Weights of a small mixture-of-experts language model, trained from scratch on English Wikipedia.
Training: a variant of Muon for the experts, 264M tokens, 8042 steps.
Below are experts of layer 9 (counted from 0) of a mixture-of-experts language model. Rows are named router (the router's row for the expert), down (a neuron's output weights, with its number) and show model dimensions 0-127. Each number is 500 + 40 x the weight over its row's rms, rounded and kept within 0 to 999. Numbers have three digits each.
After each expert's rows: a language model's description of what the expert responds to. This comes from a sample of Wikipedia text that the model never trained on.

# expert 9
router:565437550529490518434435497485479504458516513543546471457532553523440541502544481535566549589532449498421469511519554484556556489481499387553495563487528450549500483545526466523515452468507509447499437474550508539442546516541484475478496495506528489440521632488508524527524564533477453481511459484449538562472540511516510534513493488489562524508470558530441486478505517469479418489495
down0:527540505476513488519529516536529555454530447451521491447519486468475511559466508471473490449446541473531512568530484462513486557532559452469513436501468466523482517550475494527495583476523415548507524502504496516562428501491543562485539467484544448494542471509569480570490485467494491500511492475491527565550546481475499526475512473518465410442486461540575527505477449500499485610429
down1:545463460523502480516513550575494468464445482494456475586453542546503566509434541460477489522501506554510476460485535484557466501405423473463555531569572469513556466494493534495501529463512489465421459551546478492458531476539515460501524512465412490516445487479440517568541419539519480600503483506436514456457449488548414462514480480518498555575492543440448468466519504441507518462444
down2:540486517482518528464462567483549514500472491582505441485457522497511437532446496525446513533445495535445447505540448426518500463514517496470478530473410548442509468472492529561513515568427541528607470537465420418540472559605475525523465495404497483513486528521453490456454452443450558446441475500531518514471497593520455545543445482467556418429531472511521408488467552479482494548492
down3:548516431467486540514502460576458440548515479579500474429510476498562540445464478529504594521541499534476502602502574501492552478428452537519485493493515434445506449584521501529469503506477548534574447564431497601548548490432439484528521529515498538459556475483413460519507531559469505519456458469406528499545457544548493487479540544493498552477538467435513497527449570474453497514458
down4:413500472496456395409550473580425442431440464580512507512548473437495557443482474461474549504426475504500511466483441527541403478499421474481577528449516486574505478475549522486545492584528491469532496458517420546555518518475515550493523479489455534472475511451563475463479468538510513426494480500460504558497506528472443460554428469446456482523503494540493524455498506475471459482480
down5:551530534538460531469479514453458458501512491394462504503519505501500529523480429464477530507449485542549487512471547525575510495461494570502489462517532454567492466479495560515436553424537482508497481476592568510461509435494539504450499457484418520542530506554515515524466602564482553494498518443472596515509476509511475439545468481529465514469434514485570530565448500552484533529448
down6:514485497552462555530531468533482486468513442438494489520564510480454423506517516604519565537480525453539454548521529434454478510494481483547446560519500491486488527518497611422525467528492484574548424498496452519560519454508495514504493547542513564476422523457512498543482398510504599443501468443475501554615496504516457533502545481454472571555498480508536475421494479510448527467507
down7:482486518500487479505577482436564564437526549464515547512501553524548501506574490501498488454486555421500538446437545496504471477491547435506536550536506556452487492502485469492477468556470566529505492555558512531560501530584469503486506551544513629531530485509553507473530473489544610473527494484490523510505604470525483448478529505489492499537497529477513497592454530506406576481485
down8:466531460517498502512516524448515507491556530535608541528481551504568521513437597481463414543515517551519519452536509460474496432520519526492537583477469449516473502446496507512540445467510487462512504544483523520530493518515532497491524569601462490559466492455594507523509494399509514492495461464492548489583480525511458512499450430523570444483516454489448497453440571429486413439457
down9:486539561575455444586504459538482531453391508505491436512454571511515539475528421531470510534478543525557417534449557513524479538495434532507527557515489532510523454446444508548576538522490518509509457479486495476491510542517506494478502501442454509429472541555492460505476451633527445441527459469469510555554481446470448522467468508485475471522479550459542509527519528517530480447537
down10:459493451556485451487487474632485489490494455528470511462469465494503545513455504568497542528454524443438468514509495480460470444447495485503479429570481523529538589451436476547521563508536463469531532489508480574498479496517427505491529548549524447465508535452515524494518534482567511458446472563538465537536539485543462534435509473553492483519518512498580558442503472580442561520534
down11:455552510552510563421493368555507565532439482456495534554475479511496492487423504494547473502489466553519552500497557529495489527515489459468530532524464433484502535490483419522468525519462551561489555492566552401481507461502444516486495473453512479509462480494478448482488555593557422384485580523478528526542472559499512493505503466508501494516421495493492533516447531483483510420480
down12:499430460541457466443498483489563569525500529441548461494478442480516542485517467514486499483482433491414481522471484551475508515459460542543547515502518513468466494490524504561516540473461443525555539475545490574587479536440429498393497559439460497499577455518442470554582534518519494486410450504493478457474484459469537497513428523571519469471453511535496472570427510519477528582524
down13:540509478476558598533448440555461477495491521528457489451574491519503512507499451481413513478503523484508538438586479487524542495517483481466601454579514526488456456564472451556527472443543505525415499471497491506490507467493496470507535467519506490569519562506510522447452549512488467420488522486513488462460513551546460440516515478482551533523482490531482536522580482467598538476414
What it handles: First tokens of proper names after pipes, commas or colons in tables and lists, such as New, Oak(land), Lang(ley), Alex.

# expert 13
router:505504494542509472480440512532442563500533467603525513437523546489528433517540506538513575531500488476411480397466419479507540525502498494551561413406489538523573435539413464500503454512454562505463495563524501509446536525494482497456517548558533460527520520501510554487525506465451488509401495436499523518483601473486464477519506477441523535516465583481519506506489582478441462441530
down2:474542526536484555529538516504534497501501567501528524476598460406417535513518439475446469540414477453497482556500520504517499467491530566469469472555519547488456496444479479397535536475529588503481486489512565461544453504505532487537497451452471490517507498509494509473431489476519448457504484519448495521552435488457542499517594459482433459505503555496548435458467558484506502508581
down3:476472502479504498471526451560538523525423592475523526471496392616517534500416523512506572481449492546520516485531461423555500475537474479582485462457478491468501490497519562488518549520474449461517539537456447478559506566530525489519514467487520549573472432523465551485490534502496550522525498549525530414533519534547486492477495540502448487464562501454536504483520397556431453481551
down4:494524514569441482483491524477521492496474503542481587544486540524501519442497429495460519493497488479517573429579487525477435519469475464524463514452536408468475508483480532529523507457537519499470488570489555538541602534562486490535547557409467451483486490559436490522542497546540497519508468477505471485467530549524453493476476493483595501426498476496542451546514523479475532541477
down5:522472504527516553463549506515471515486557414519510559502479550512518567571463513513522480497497487509502561494465551439572517538493458491470513451528571514539480434446502526513525488427488501508487530504434448450556421491517528419584497540463504507455497502511473532443539475551422456468497497564512514545490530510411492509458474531496493537527444472547501436574508418452557515535543
down6:545494427502587483516523428496535441414477457551443484473454474441477533440552468573454436589515472463470417455437443491469437528505536492531531525563511481526506479508431522530531626481532531498477475460506491425561384499492472517431489538531489499488502506514569571574493510533486484513455540552440467452584497497438487546537509527460517420476505498526451473516509564439512515517559
down7:419497498497533528569586475450470471500526478512522526559453498439545468464515404543494439517482483534488552475483528480473522456414490489563442479450552529469566509513532473462536527506553525498500512458542456543505424508435542437508530506559506523552453537502475473494522511436513449516577532470496503516488514553495505485505489543507517485455512480548470503503513480455462502489523
down8:520516382476453531500412481514535465504514505410503486556531512549565461535471511519504494438584540527507580502504494501441442546466500545461500564559514523478477487478592485576463430497577524548477456493455511519427521494499488475533484505501544428502517461492535525432442478470475550487504481490504541456566486472471469543503492506545530493525491393392515449507451519448514515464508
down9:545539515477517527489481465524435445490549550487509568469530563511553551524464505525494461488506499517517481479416550507577503545543548414518495446578503511477520452480525503531489527542416499489461483497554527523526523536506559529517544520455476519475492565482425511593472522452489466567529545420457428534453442479484530559415520500485493543506470535512446521553505483526548455531506
down10:532460486485484462558523535544558484503514445548429486547494559517545503527516469523509477501590478431508490561511487536480484525484506535451502500472466458585536504502499550506488493455481499490444564549490497522481579476473459501529461450496500507542556516499481522493486506443509480523526494596539561547507505451475473510570549397497411541470438419547520493523485557445444513538499
down11:503553539523502486476527510568515490562475501450486508460563541487537510492469563498471534502497486483543472607518487558536535496476552467425477558514501521569548536469442443498485547473490459491519518480511528426542524544480473510509535564591500597434507501542526601448485496529487512466466551368447439482533553514522427520514471432503501496506522519543476477494538517564482564526508
down12:497496485535486509538535468504473545494488519489493471470477490495516459598448559508497492473534544554493459417484424475494453438535561528555468512519452500455486532467507540525436491479519506491579472501583461491498552492452456464522444458448526394539538526540480523488511493555536484451530526523478561494509545501483539452524528500498487502543528455466481499522385561546526483523467
down13:497489457496541509551538565535505480531532516494517499549496523434457423521516519478554440534435442477488589543467468537505523526417582550538486507454445573510504490500495540544559462446481500507478542529443434480514547549456592457483510441535473462571479535475503501549433432516453459533462518494482503478457507512504507555485495558429410508529480578582450558503423558505427474445511
down14:589489483546510453523569512515506464588532473503475505531571572465392492494526484533537561424541551497453520433585547470484469462504494477479478503531506492563465464529478518512485448505458489587432492508476591511489499517475470575447470532480593523491479562462549492494534533523496530523474494538523532516500474489489471508503462525489485495491571436558482479435525563530545500543520
down15:575487466488457509519474480444522517503585413533530560477496568468519527448490547466402552570489470518564476558536574448506463489459477508495438526538537550474505416559487484502542518548477489473499436499463467509502496512509533504507445477496477512497412528584513476453387473481457411487483511589487507481469486454465478519499555514516469548496557509531506522489543507481536539471486
What it handles: Bare space tokens in tables before numbers or ISBNs, plus auxiliaries and copulas such as was, is, were, had, been.

# expert 15
router:529408535537470490509505543543499574502555461574508457469544495510478483534529432475552490556514483466460513462517508405511509488501417486568522583444531433548525525481446469548539428445477522531468458509532511537535492593546497529534522519540556493495473502491472556579483563497488421500503468472445505526497556508433504527452474537463504531524519576533502443431481525474461505535547
down2:544491503535472453531488511505519500524510519471495474505545439508496487532459571528552549452514431549490450585485525503559525513494578499480495531495530519501518523470463490531507497541553533493535482503527465547526575530540603483554506487512505505492505533506485556512495453426490555405511531421493478499558455471485519464494460455409522521574410526511507414512527488462477531452517
down3:539499472471455538509469515437551478476463538481521412499458487493509475521490515516426429541517517481448509525456513427528559489451507433564562525534516526479508490510510536485541500516419475395621445474527439508485535449489419498496495427513543489436499555544505459455403469489518472451548532510546490470500454528482510540530467526490527423437527498487474530537452493479560460496563
down4:487504529472422515522477483445474530611500541517525572554489549515456529499481524527498543484468508490462560494503454469403488544453455532539603539545487508581551531543489484483505410557463519537482509571478463497453477453487453419561547544464485457542518517522511432547540562547528564478572522493558516497521544528455505549536399520514511549512515557479541527463497519503446514473530
down5:535432495511454536529379472468472492464511463465528476447457502472494410514425495466568473480465454460509447563477527511468439509496501506539485474515447540426517518563482491478493533461466491525519506490459538441501456454584465482551441521505494502553510498540528498436485511577533448441526406464527522478501543416540518449504475493469505514482453547462558472498504444461489494500466
down6:556538503531499460457543377525534498549543440481512500454448488580474494392528514482498500542470423552567524552490552485500484460508520456503497462521531533507465542494416501506512501501488423575452455465435497564494498511464459474457562511483518529484522523488442507481531475494493487504488509522580490455585498519452450540433486595476510534533461459478497491511434566529490581570517
down7:512504479528487437465543406505529524598446526448522519473507490519472500514495500539433498510462534514494488509429437498488525565464472550490527521539505486563540482480424552431488537598428474520510393482456549517451538448513476567558470449500540498457524495505508443482479512534487505476473508424519491561486476476510502529439439560534496525483511520470557529560505492524501479521542
down8:551489478596471497527532441488485486449514466566456524489436572499518446509470537526424507548526485494513477463523553463579481447517510548471496475562458488501452513500536456480508486466556471475478563543552489451451503505533531543445588460489462467509474466564474508513467540541492513484560452557525435533544580525527516552426588446520509586449535455529516443469461518582522493479509
down9:515449443458489567519464463451584419485486553510505491542451524502502526471497489422530470480513549467399451531513533457452554491471444474490531540550508536540445513478526476503443528515537476572485499422515533478536503532529532538442517466483551529478478481493447486532583459491535483425483523486523534511529523523509510433429466457537456517524506544492494529529450506491479451490485
down10:501502483472527502496509477507524472500502451534401510449538490417561514490521490498504469505507514491585491445471450549498516522527481551568418546581507472516474520470422421433544492530446489517487510526548455547551477534551585519495519488423515498554493568474514451523439527516485512469467514504502461408433460524554577454519619452470472529477474544498464489541570494480474491492508
down11:504562486488428496465462488441489480511539503470424513509491534535560614592475461513525408490542465415541550540446542564510505512524475483471475526451462438517576520471508463498535453556403410482537486542462475459469410484399469570477458500540561457486511463525419573517501473482539569494524543588457525539506493574565483514474458518524461537547533511433475511489532538533473459546488
down12:523490488581448529471546511437538482576531511469458467494486511518526506451516535542517412544472469489480477476480544494482460551480488450557489525522512458536451477479466548532456527536464459492434570550459445554522444514445543560579573549581601462493470446461511478499491464500564493478524446565514588459488456482477472456439513520550449583463536545512597509497483562533497520515518
down13:524465450474519493497498551573525528480539498502464482525450487553445496578560497510473541493461457507533490493496494432507496531462540405549475535484502430440600472438515479489487535476505491518464568518539562474480486501527507512541513474499508508475540442496489500548543512566518507463461424520511445490591491573477574411468532527440507522465495515534513550504519545471492562498524
down14:533441449565527545529430499470429454527499481513490551537505515479486454522406517567511584506598457552432530463464451488466511511441480523445484497536492474500492499484583501527486539486514481443517474422513484482427498540530456538437469458514487503444547508555495479484493505529562470470402570537560483495486512485533502543533504581519457538511498448488464504484552500482455460513464
down15:500499497563469422539592437430512499569499543620548434482581500472543492497469512412560521486398516502423482449437546485491452525425501515490474489486506468511458478483521477527479468502539486507463497488480510459432512488566533516500526454564501481548465455567555436460485611438477438470506546500476506486536513498444544506480497487558510506468505486466492565522507478516527527528452
What it handles: Column pipes starting or splitting table rows, plus colons, semicolons, bullets and === heading markers in structured lists.

# expert 6
router:584483507546542516418479495476500554479593469553570486494521523440502523561533513554502551492480444491503472471567514465492530481472483412558593501479556455512531490506508435503474449472406517426427489505541555477487514474542451538458477507556479483490557542580532564469572512554487478544500416500472516572522583451511442466527508523530544549467481497485456506512504516481431490493517
down0:527499455419518530562415487471476532542396507534477527469480541500454512514525485480430555534448494491458536513449512482547513426505540586468478514448458576434508392517534465516511543466539485438483493509539506513516524523482638451507582482497528503457483464410479485578490524477506500509562539457478504539501503564480447495495533529447514466479496487507460547472488521461519563540513
down1:555473513488512424460426449560511522484522428564552538527473557514473448603467556484516479525518462445460471510511543459540409467494472486476448479435486510578478526552507428500499518550493476436504450495512487464529560454483495463524504497554479485508465496460419500531440508539522463496518545518443477525450488511438463586516509561514468545481459468492533447485448463529448545542477
down2:417511445450469375485498493457461513491542527428497469546488469496448489442479542541485538512473432533493450531516524489440508480511538479533523481499537436463599556461444446525503461514483477511562521512489467464450565507492535504461495468510521461522463488510522517516550550519405515514487481523538478497509511485589445509480514578472538492472523527511494411542503527475613451569474
down3:534543489532579484488495567520553496487548467433516505583515474532500497501500572535399443570502484555420499523538489474557471436520455479475532512526483508509509514528535528436551556462509511519527531463545561440517526505470542422434556476473462481505493495459470485522509502526453530470444495485464535482522513520485431454452507452495470554513497475448587533469420480481472543538541
down4:543570522522447521508546456505552532514504514409503485540557506491509419445433567421555543552494457480471484419556463523480502552479442543441529516486452513521476486519501545461533453392471400490479495496472475482549499473547549502515502509562480478483459416547471490468520479505437490498527492446512450532533533525519500501521540455566473512436485507480449481480536485436490464484478
down5:384521469587419542447495465509443434519533499424467438513538484413493487502511536544483473502536517517512535453462488550504592433544515498540530543517479521520474521450465463509482600513555488420479491434581508407487532554458459491433501503504477479493467581464502499512479502487525425476445495504475446490496509571541506453453456478436513453528519456434576533517470482464588445473563
down6:465499474454446498539540479508543436493488447456491545478536469527529497518534573499467466488488585570590540611532447511497572517554446510434466530557463539474512504530536521457481518447484434551522468418520471529527588510520549505496459473461419518533518565539527570502519503462420516552528541427448398542507441521534542485559548522450569529517498547498495503489538513460485512464527
down7:476486421483502519583474514552526489527468527411486453564520551491543432549543520505484542484523514573567517549523471450492500479491486553488504575450531507482528468457489472526486489526493493484491540562511473554474524499559532597517422555456491483440523434553496485541515550409505461500508534513491498551544540522477481398426499487450607533457574538463444558487489505506484570466488
down8:523501496504556490476493563514527516534531502432428585579434547504475428580485561525529559537481446497561519549475451557466521555489501481561508492493529554494452495484550490553479431498506503473495522537472525432510491517573484482447511482542511448510482484473468515528436534490481534489530467484579518478422461516568461429469474504551495612446508486465558558509463466482548534519554
down9:528505453477473489499479486465509487537510496404465485515495545557523537523507509554478510488544487527487482478507563557488451480476546434535476427534440437416501519554523448526550507511434545501520441500457512444518492456487486524536460524500508541473484534477536509517505409562514476463537540545515548528524513535516534377478522555519534570491509484475514517468493487466521531489465
down10:482469490533464525550490471522529476494428450529568461436504476466464466462488544502561515480514502494481535512453386497555537571461495515428487520451431472464552443528547504532515433546455469567555565513456540477500508555557560536474549500524443457482561470511512503447440562435533478465473540541492503408547470526473527530478514500481529458387494391475479512558546498549524511454550
down11:529530495501484441615486501532458472503470457558432435424480494463488458410547506502498451513587521440580491533496466446581501496469531491504530560542510527519468524538587497533474502524512576482488512475535593459549527463464538516463456500498455464607482456498483562467483524451462524492502508480481509503488483525495465473521423497427509548495508447582440430522496453507535521432478
down12:492450503436476439472534437453499489541490525505524545518418509532497560577605494535478484449500462529497501491443484537488492509505501467449535555551446513528608491506494535488498521454443527462500474486483488511484531502455428486478518498489476554481459532509484508512490516520552528524483502529539528496466541582478567524506566444511434523542426537582489470543522553564480482488489
down13:528467514445473466485482541535419501517460488506541524525474568506554515507479460448513509413509502530518473463493510446509417389518491578515434472498462489539475407503486497513526454460552559590497460573489521488492534471469468452522447516568490558494480516404502489464552484514474440554471555585550548483503457541458442556521478598436523517539516447473546392556543419491457464422545
What it handles: Geographic and political name words after "the" or "United", such as States, South, China, New, Republic, and acronym letters like ANC.

# expert 2
router:517387592501520520465473478603517568496555480544532489467515494464453505529509488516534507484519450432487443416492534478530569480492517421539520497436571509561546526508489491459500488468533498451472456520540538524474533518517443467495519529525543446486485471535483567534483514498488415514470414437470505546514526460525484536485473497482459553509509498487520444542516543510396509535532
down2:470504486520473457614540532474541429497533495470506481470496515470481479463514498572556484477547522432491441434577533411606482585447578570522487519479515463481568458399531493475572498500536534500529477471427502506575498501512480495549502432520469519464530478547548492483500342534527503467506548454438488534490493486515564493464464491476505486547509460492468545479485491497464519502443
down3:466541457549511517589442388508468525441416484460540530499492503486515459439458499463412506488443489500555473520510500458532484526467517473546559434456472518482530498543543405522525423506457516503452523512458504536469431566489506464512491539549485504493486454383518491456525464498606609500563500488492517511528511543434511475492490498525545504502522482532456538430517497484480522446472
down4:517480564509476564499477539471528501490617380598529450448510471479509521497486478484473527559530508496466419505532521508461488468444452512505511466549439502537486472521514464542584422494537576472523418480493479521482495619551529492458476549461501454533468521439519442528481482479503499519499491562483452551516549460501586470506494467589439551496501504538529408495502513469528505525514
down5:521462489480415442509429463538496472481505519534473530458581412518486540467450533566528492508463496574537497481501484510452448379511491465534544460510485587511566511566544535512564526548515512545478467463465497521518489549511521550521522469486454532534441492490509495546467517504475467497499530530549488479456476488532531566534436470590525507493430538510471521512501431435521490521573
down6:467484475448517537498475445440451499515439471557517447527545549552467530483463526506475474474532488510528529493424500455549531557541552514494469560573476527454528515483589520485463561530504479537480551559490545458534486435510465533500472482489467571481521434576556472497500574481509434427549510477474480427559491521502527535489495532508572529542553468517550511463543559502602595517520
down7:529517481503531475509496480591519481484481479616467515466484549492490497469449580522482499516442538482515435468464490519459473434465506550508506481543500504525495506416491511439406560507532528519543532452525505499524380488518498520500533483437476474465465485455471509478405464503556521437519573502512525497537453560432517416469547486518485558539498429506543564535535450508451520537462
down8:412567471480537560511442514461520521449561517529516536518504536489456523483523497485522517558512493486470490522515485535539543425427497476460546459502410492475431487531561486505483552501549528490455463521510498446452502537501519507512518506434559554449508582513550606505532515585575530545425485485517523513448456517537490457509460433521430548464457566560531507474452485444535523470527
down9:519521480520569488572492516481498455538540449547488410546500444519448485483524554516449491449530537492420433481507527508517555544474404495474452482473450462498491515540513477482459534546565493502546513529457491505510569443541493548537478422499511498549471460514539458487461464483498562480469451477454571501534482460527544412443407530512461482462430510485547628518505478504456527494460
down10:519460482527546528480546507481452490496524436496483577395455538512522488462532516506545474533525506471522553492466513486510558443510558504502491447447482591557478539434461492450502530463497455458518541500555441537444528488480523463517436503510520528534503434414512498486462491501556529478478480461491560510528463389455568460537547496514471504533458501568529481521482516508557524460457
down11:560459495478487510501528536524527604488499401495423458440550495441495457464437461470402534502476504492487418475464450531487545466512460500486531514547490495550487503503500515454424426551538479551531511520534472443500468458500461520486460453471464488454512545557477522517531548500509433474463503518536452520491505521502449451489495452541447454506491536542493549538497459566543449502475
down12:560504448510460455532570469472528429504485487479481476524562518448489501557474515565498494534452418487539518498533545577521500489500497516584553491497443482552481546445498530442507546464472465476475542429603489506542424521483516472510553520552547547535510531480458503460573486620475413461520539518458497475460512495409475386547449518480503508470498453496532503450519481511536489458495
down13:523466568544470544525484547455480491561493530460479477474498473525420533525471499472505446482479467454495535502446471543518420447497492497493474486538399464427485515539496524496447530484417485493470513558544477463544595482478520485479519474543432534493545487425508552483531545525434563518465520528500490488473507525552476472493527478475489587486561504532538583487526472589497586529435
down14:555515500505569496493558451527526466503482489509539455509521523564511438534474560471448491547445490474426574526507509602477450520524514488509562474615494452481524576479516511455586477443495609559478479402571559476513547528547504546526523571561530482527484557501517503484450564519532473494513509491467450519517501514580531504520447481469536462499453509446442456525510534441501470433496
down15:505497510504444464544489480538463454493510497474508508465463437535479526550540432496566532531491457447543541552448516515415480512486574518521442547531492569489509499513443521560575586554549473582565470515521533579491535453523487567491546483554559549503478495506481537458494521502460424468481540538504530526556550549516556524510485456453510457544481492584520528444550453536561496457459
What it handles: Punctuation tokens such as table pipes, closing parentheses, periods, commas, exclamation marks and list dashes, especially in tables and lists.

# expert 0
router:593511558537473505439406497563463563499498457545520561435542515455452541524531467487596505511579435462536479428493501478509535512507542485557539518438539507566495512500439489515508438491495497454498461556566511461479509501576404492500459544484491501465505473520466520515455562563510446505501461479478519521511469453526480482485522519484466538481473520441510478536489517496509470486558
down0:571505537507532473524503467550564459415519464408577501553538527535431485576545494490565504481563468534479442461539522518577452487416485506460507482546503525456504546521492552592557467526502471551467526465476461476508540496484513511491478465518468468535528552558561495542504538514559451550534543524483553494524509503566548514516536527520527533451455479498459457418505548544466449465453
down1:503429521472505485540441460514500475424481470547504536598447480431484478513508482474510519469506495523542505507500488530495506502519539480546482541429499506514409447516512511540540504533484538530532503511518475497518514542519490428481488428523534514469520573462507441488552485468475489479460495433532506456449533515422436529521494449560552434593597485440471455537535531555469480466470
down2:429506493462520536480481506481510440535546556525436525505463554493522518490457535474484484518482550494474548485537433527536426418476469482494555487475491480548540542576543473535523474459502462530484485555513572522467473439471536480488520440506492576427450540593476485452456521507510467473601571444498518488498461470511487477526507479474453520499457463513526473538544527541437456447459
down3:502584511507531558450512508399612462465524509559514466547464473551509491466473537520453467491522508521505452475505476589531500457501493462452501492546517468538452529572513482521510514526537452461510488512491485413505479534519500512415458522458521552446492475462462529460435445539498529528552557563526551494475494487522558490549411521512495468570504472528573532484482419466524515516504
down4:539458511500558530527499490451529458460554453540538533486452459536511557522559539513493497457496547453538540467468515559542463506513501525479515481444513533421469456552480523467471490422549416575519479474548596434442495516507537580563469437455511521483575461473406546485534564527494505547481516509453513560515532451579507545453484503535445475451495465442438492597529505483463544540598
down5:510538510463501488550478500499430501431587439458501438562544517451443539552515558532481554505488487537468449490569521502489515499477516447491559476534568535531569482500557473502563527471477526517493477444505563513448455510483454529450536540487542415543446525493499458473479470480549522553479514521516563471443474549468541503493521491498521516445488443508560512520548504467480460534516
down6:475547511370517487495488568469558542502496502499485536503491466524502511505557523521512473480448492436470457597487535543587532543455545549505458407534506484510394523447510516493525462543441494499540555550458475522514485468456506426513538461443569538482508441507515443509518526490483489475532413456551508479525542486516514532502462465543476450438440545479509459511435488559492460510466
down7:452559490530499528529544493575487448580400538547499471513487522511512496494605424463520536504480465511502531494453447482489450539525514490482482558492536537452539514490475431400485525515504519445476507510456502510517510548531479470484452490426498492499485498450539451458453460432503539483506490477463459505534423535533495603499507460405505567565497591486411512480466564494478520543477
down8:489460518510487442583471452528504452474575468550469539509492481453489523569547483527474553481489535558522470529542501468538576501467533568445496487479504537443512512450507519547499555422460478506517435537483514555517485549494431482449434426546537501506479470512452540473509484521485390465410445470509434522464482466537533465476484508482566522473524494541514510505465541538480485475506
down9:523574494482509504485514483500515452475521456337512454468489477526551505459419476470496490546428494519518480436521533486512484514544491517536454469509441508485462536499455545417452557505458471406515565457440446481520580500501480521488472468435512514515541429463487510561473488537526545502512557610514472479476454525532521404537470462534487451555504498504486574510460489488511521494498
down10:530544527475483531479520509519445536489433503419546533541502465495566515552470557559557468531480498568538506527454533565562466555490529513501433495406517470536500504450467439498535550501451477469530448475549492608551462544507476475529517453466488494528552427450537480492447466545504484454492450435553525458444488488540492531460455590448490518520433545472489533477538437496485531455473
down11:463542488468512499532457495429471467464518500483507526594547463519523485519435526512511450454506505561514481524544426563492515485441493561497506412524511538514543511465480578521577548518443479554465497506523510505524454512484541518537503467563548496524535483468512440507552407495452557447553524499472507506489508508463511561491510436504488446588508519505523506498510383514544523523477
down12:555480559465395579439458495479439548414527518583547554446440520460525568522521466553509563537480531513543511488548509529457495469504484498562513499440568489527545447476528487589465550466503465519518520458577528538509557493562453493506509531498474570487489480606566487514519497552437389420512479566516499493478418490571536438566525518524435504474510508526489483511518441543500501529523
down13:450495484568497461511500489547543479554597453394508543522488506468522498453475453602520492581522533451533589587531554540550469559499532545486480479521590498504515532471503470512515496532566535470420482494467566418472511476447484424480544559460535493531524511500516574479499493447489528520491496485477470570509528499556527509515427498516494453439489461478509433476493508545464416552565
What it handles: Short word pieces inside proper names and Latin species names, often after a capital letter, like W-u-Tang, Jacquemont-ia, Kitasatospora.

# expert 4
router:498391607558511470516459513519495515454522480590546541503492566479503501534492499503545557508458420512457464505552521477544623464468526443594571557436525438458510439506440470534570426346526533530507468469511514541509449592480479446465515497539588477499539482566514528566517520516487500507477473499535530549500500403479504526441489535574509532451473553467461442501501516494500480572510
down2:492554451571556505520486476497552488429595549473460488451527523487539513532488452480474507493502466513503503523479463570483483496494513488480572517571514569525548508548548510543543495492586464461543499481521547617461477509518421514466560510478468501435519520511540470535496503519476428508457369546473447491514495506526410435456519475536572555464457530446475512461514518534575480506492
down3:520498599432526472550479497520584508476471550509581475561483499532503500518486493562613429534476457509515508462561457496489517469494541501456526523509523497517482570488518504563459552514486450468479547473498490516480578562515519528474467477541522486475473447547446512571549537501508497485444493541441501502482561514453448433519542527467515496451545534526497500466508446498433483499520
down4:439533451518526444460501513444512508534513509481506588456504441484538468501522565472455505520524502552484533510520530560532486504481511517547455499460536492536479578411498455462551531471550461523512517525523592533501552480459547466460505433472500464476567444511531602534502518535509535524453473516549604482514540451499504523530566454488559466474553436535506436488573437513592485561434
down5:469516491552470578447505506497519480490538582595542551522512491461526538533520505523512534476485552518491504463521508479562507478506539483530552542457573438460443542565577472413572430486531477514495482464439484477494482443470428517526484492515577500521465554530421445560508497434544503537524491578517505469490574514500484538534430503514540543491576501523521380481518474514506503496464
down6:505573497477552472525516544438569499443511482478502547544550489441528513527488568580509569527500424477514537404489482411485463492547525585491520427506497505462481466529418487518522466529560516546440499554478486453464506528576564426526564531584448503503527475445564519471487489451527514462518485544470532556538498525444530458507461513482435547454421567566470549457508552413510549552484
down7:533535522483534462478463480453503425464514522521467485482475470538457449545539389516467480471521468484508437523479476529479540467570577543488534540418547461435489551504489556450458426497527453504531483441525586446510517445543495432528425442536470455570581565584509499492481525484468496568558589528514525426464521474472550502507499504461496499515506549514466489484442484555533502523513
down8:450523515533518469497528472513501418452541521447473527466502416560459457538554486512470511538438518490565501530455529486521523540468545475548540502457496505518478492493462567511517530534517504497462512463471519485567544521485453554544554451405489431485572457413510549470510499472355497456511492564523453518506496586524435492504484505500464572476566486505477509451483496544553528525478
down9:521487551488436494464514462525537459535527534465516535521568503545460543486534508496456427505472533586462531468485489541482492502485476554570496429502533419483468555503507501485523511526455468501546512470400508528564502546487436449507528535489562535403530450487460458519488516542495534487507456519556525479474517513446452470569538465504532467482523456522458490533518561558449474469492
down10:458501452557532520493525533453519461475462596509407540490463549532412465555575481443561502463523452567453577503526533527429518455496529464501465494559520476495534516524448488492560518540485532505459482589453514452466564493532512517500485532413496495575481459527537509525540558511449458472535470535515492448550515459518482532494471535504493473488508511431541618546510445486468579465501
down11:476440461525529517431521444526458507600494475580471541510507563454481545496473520495506539516493478439489485389530432504497511479480522576475565451549529487480516538551519457476544481491490535488540470451458527469533516430517488496507446493463473415580490475483492488543507464510471444420566631480484476508434491457543536430478459560453466455447462405510589532510494505524518529422520
down12:502532508488471426465488503534502489482464516454499490483499488545521495546549433444516566481504537491475481537490513536471444494557540476521400531482490503419497510592510481508572483469483421528443543546512577556530591401507534450503516476540503541447482476471504433511556510504461440451543556504484485543551532524547532479425535599475475558534462533553468482497487493488524438498446
down13:471456475456491510514496550499458458595524476528544485539526458457552573579551485445522488500517477479480531586514540440487503473525499493502451587506527500505554559543557463474454548565421494465548500473475555502495494530475421543498477577522443591503488571536530528548554457479477547529453505470555481468536487484457464569516409509481438474548544526496476475491515519444507509430414
down14:569551491496517500461437478472531534498582530526462463478480491482537549465480512535507531422486531446560472529478416466540541531434497487549489452504500496474567499529495475533460566457510509486577490540445503498513524555572526461513504536470428593494511563528479466543553493439478518489454547500538440524524531492458539488458467521499499521498477534457507510512500479461468564428501
down15:456579501478464496533516420512526504474506527519468561516419466583493529560517478536519501497567385539444535486445489603406539448491497474484586475528448440533487544514478534538486552477455484433524537574509467433548519488519511424548445479486514471526443557493499519509489532501516473422483450451477445457507508460434506486464462479501498442518525517471557503481529517503473522564588
What it handles: The preposition in or In, the unit in after numbers, and single digits in tables, scores and measurements.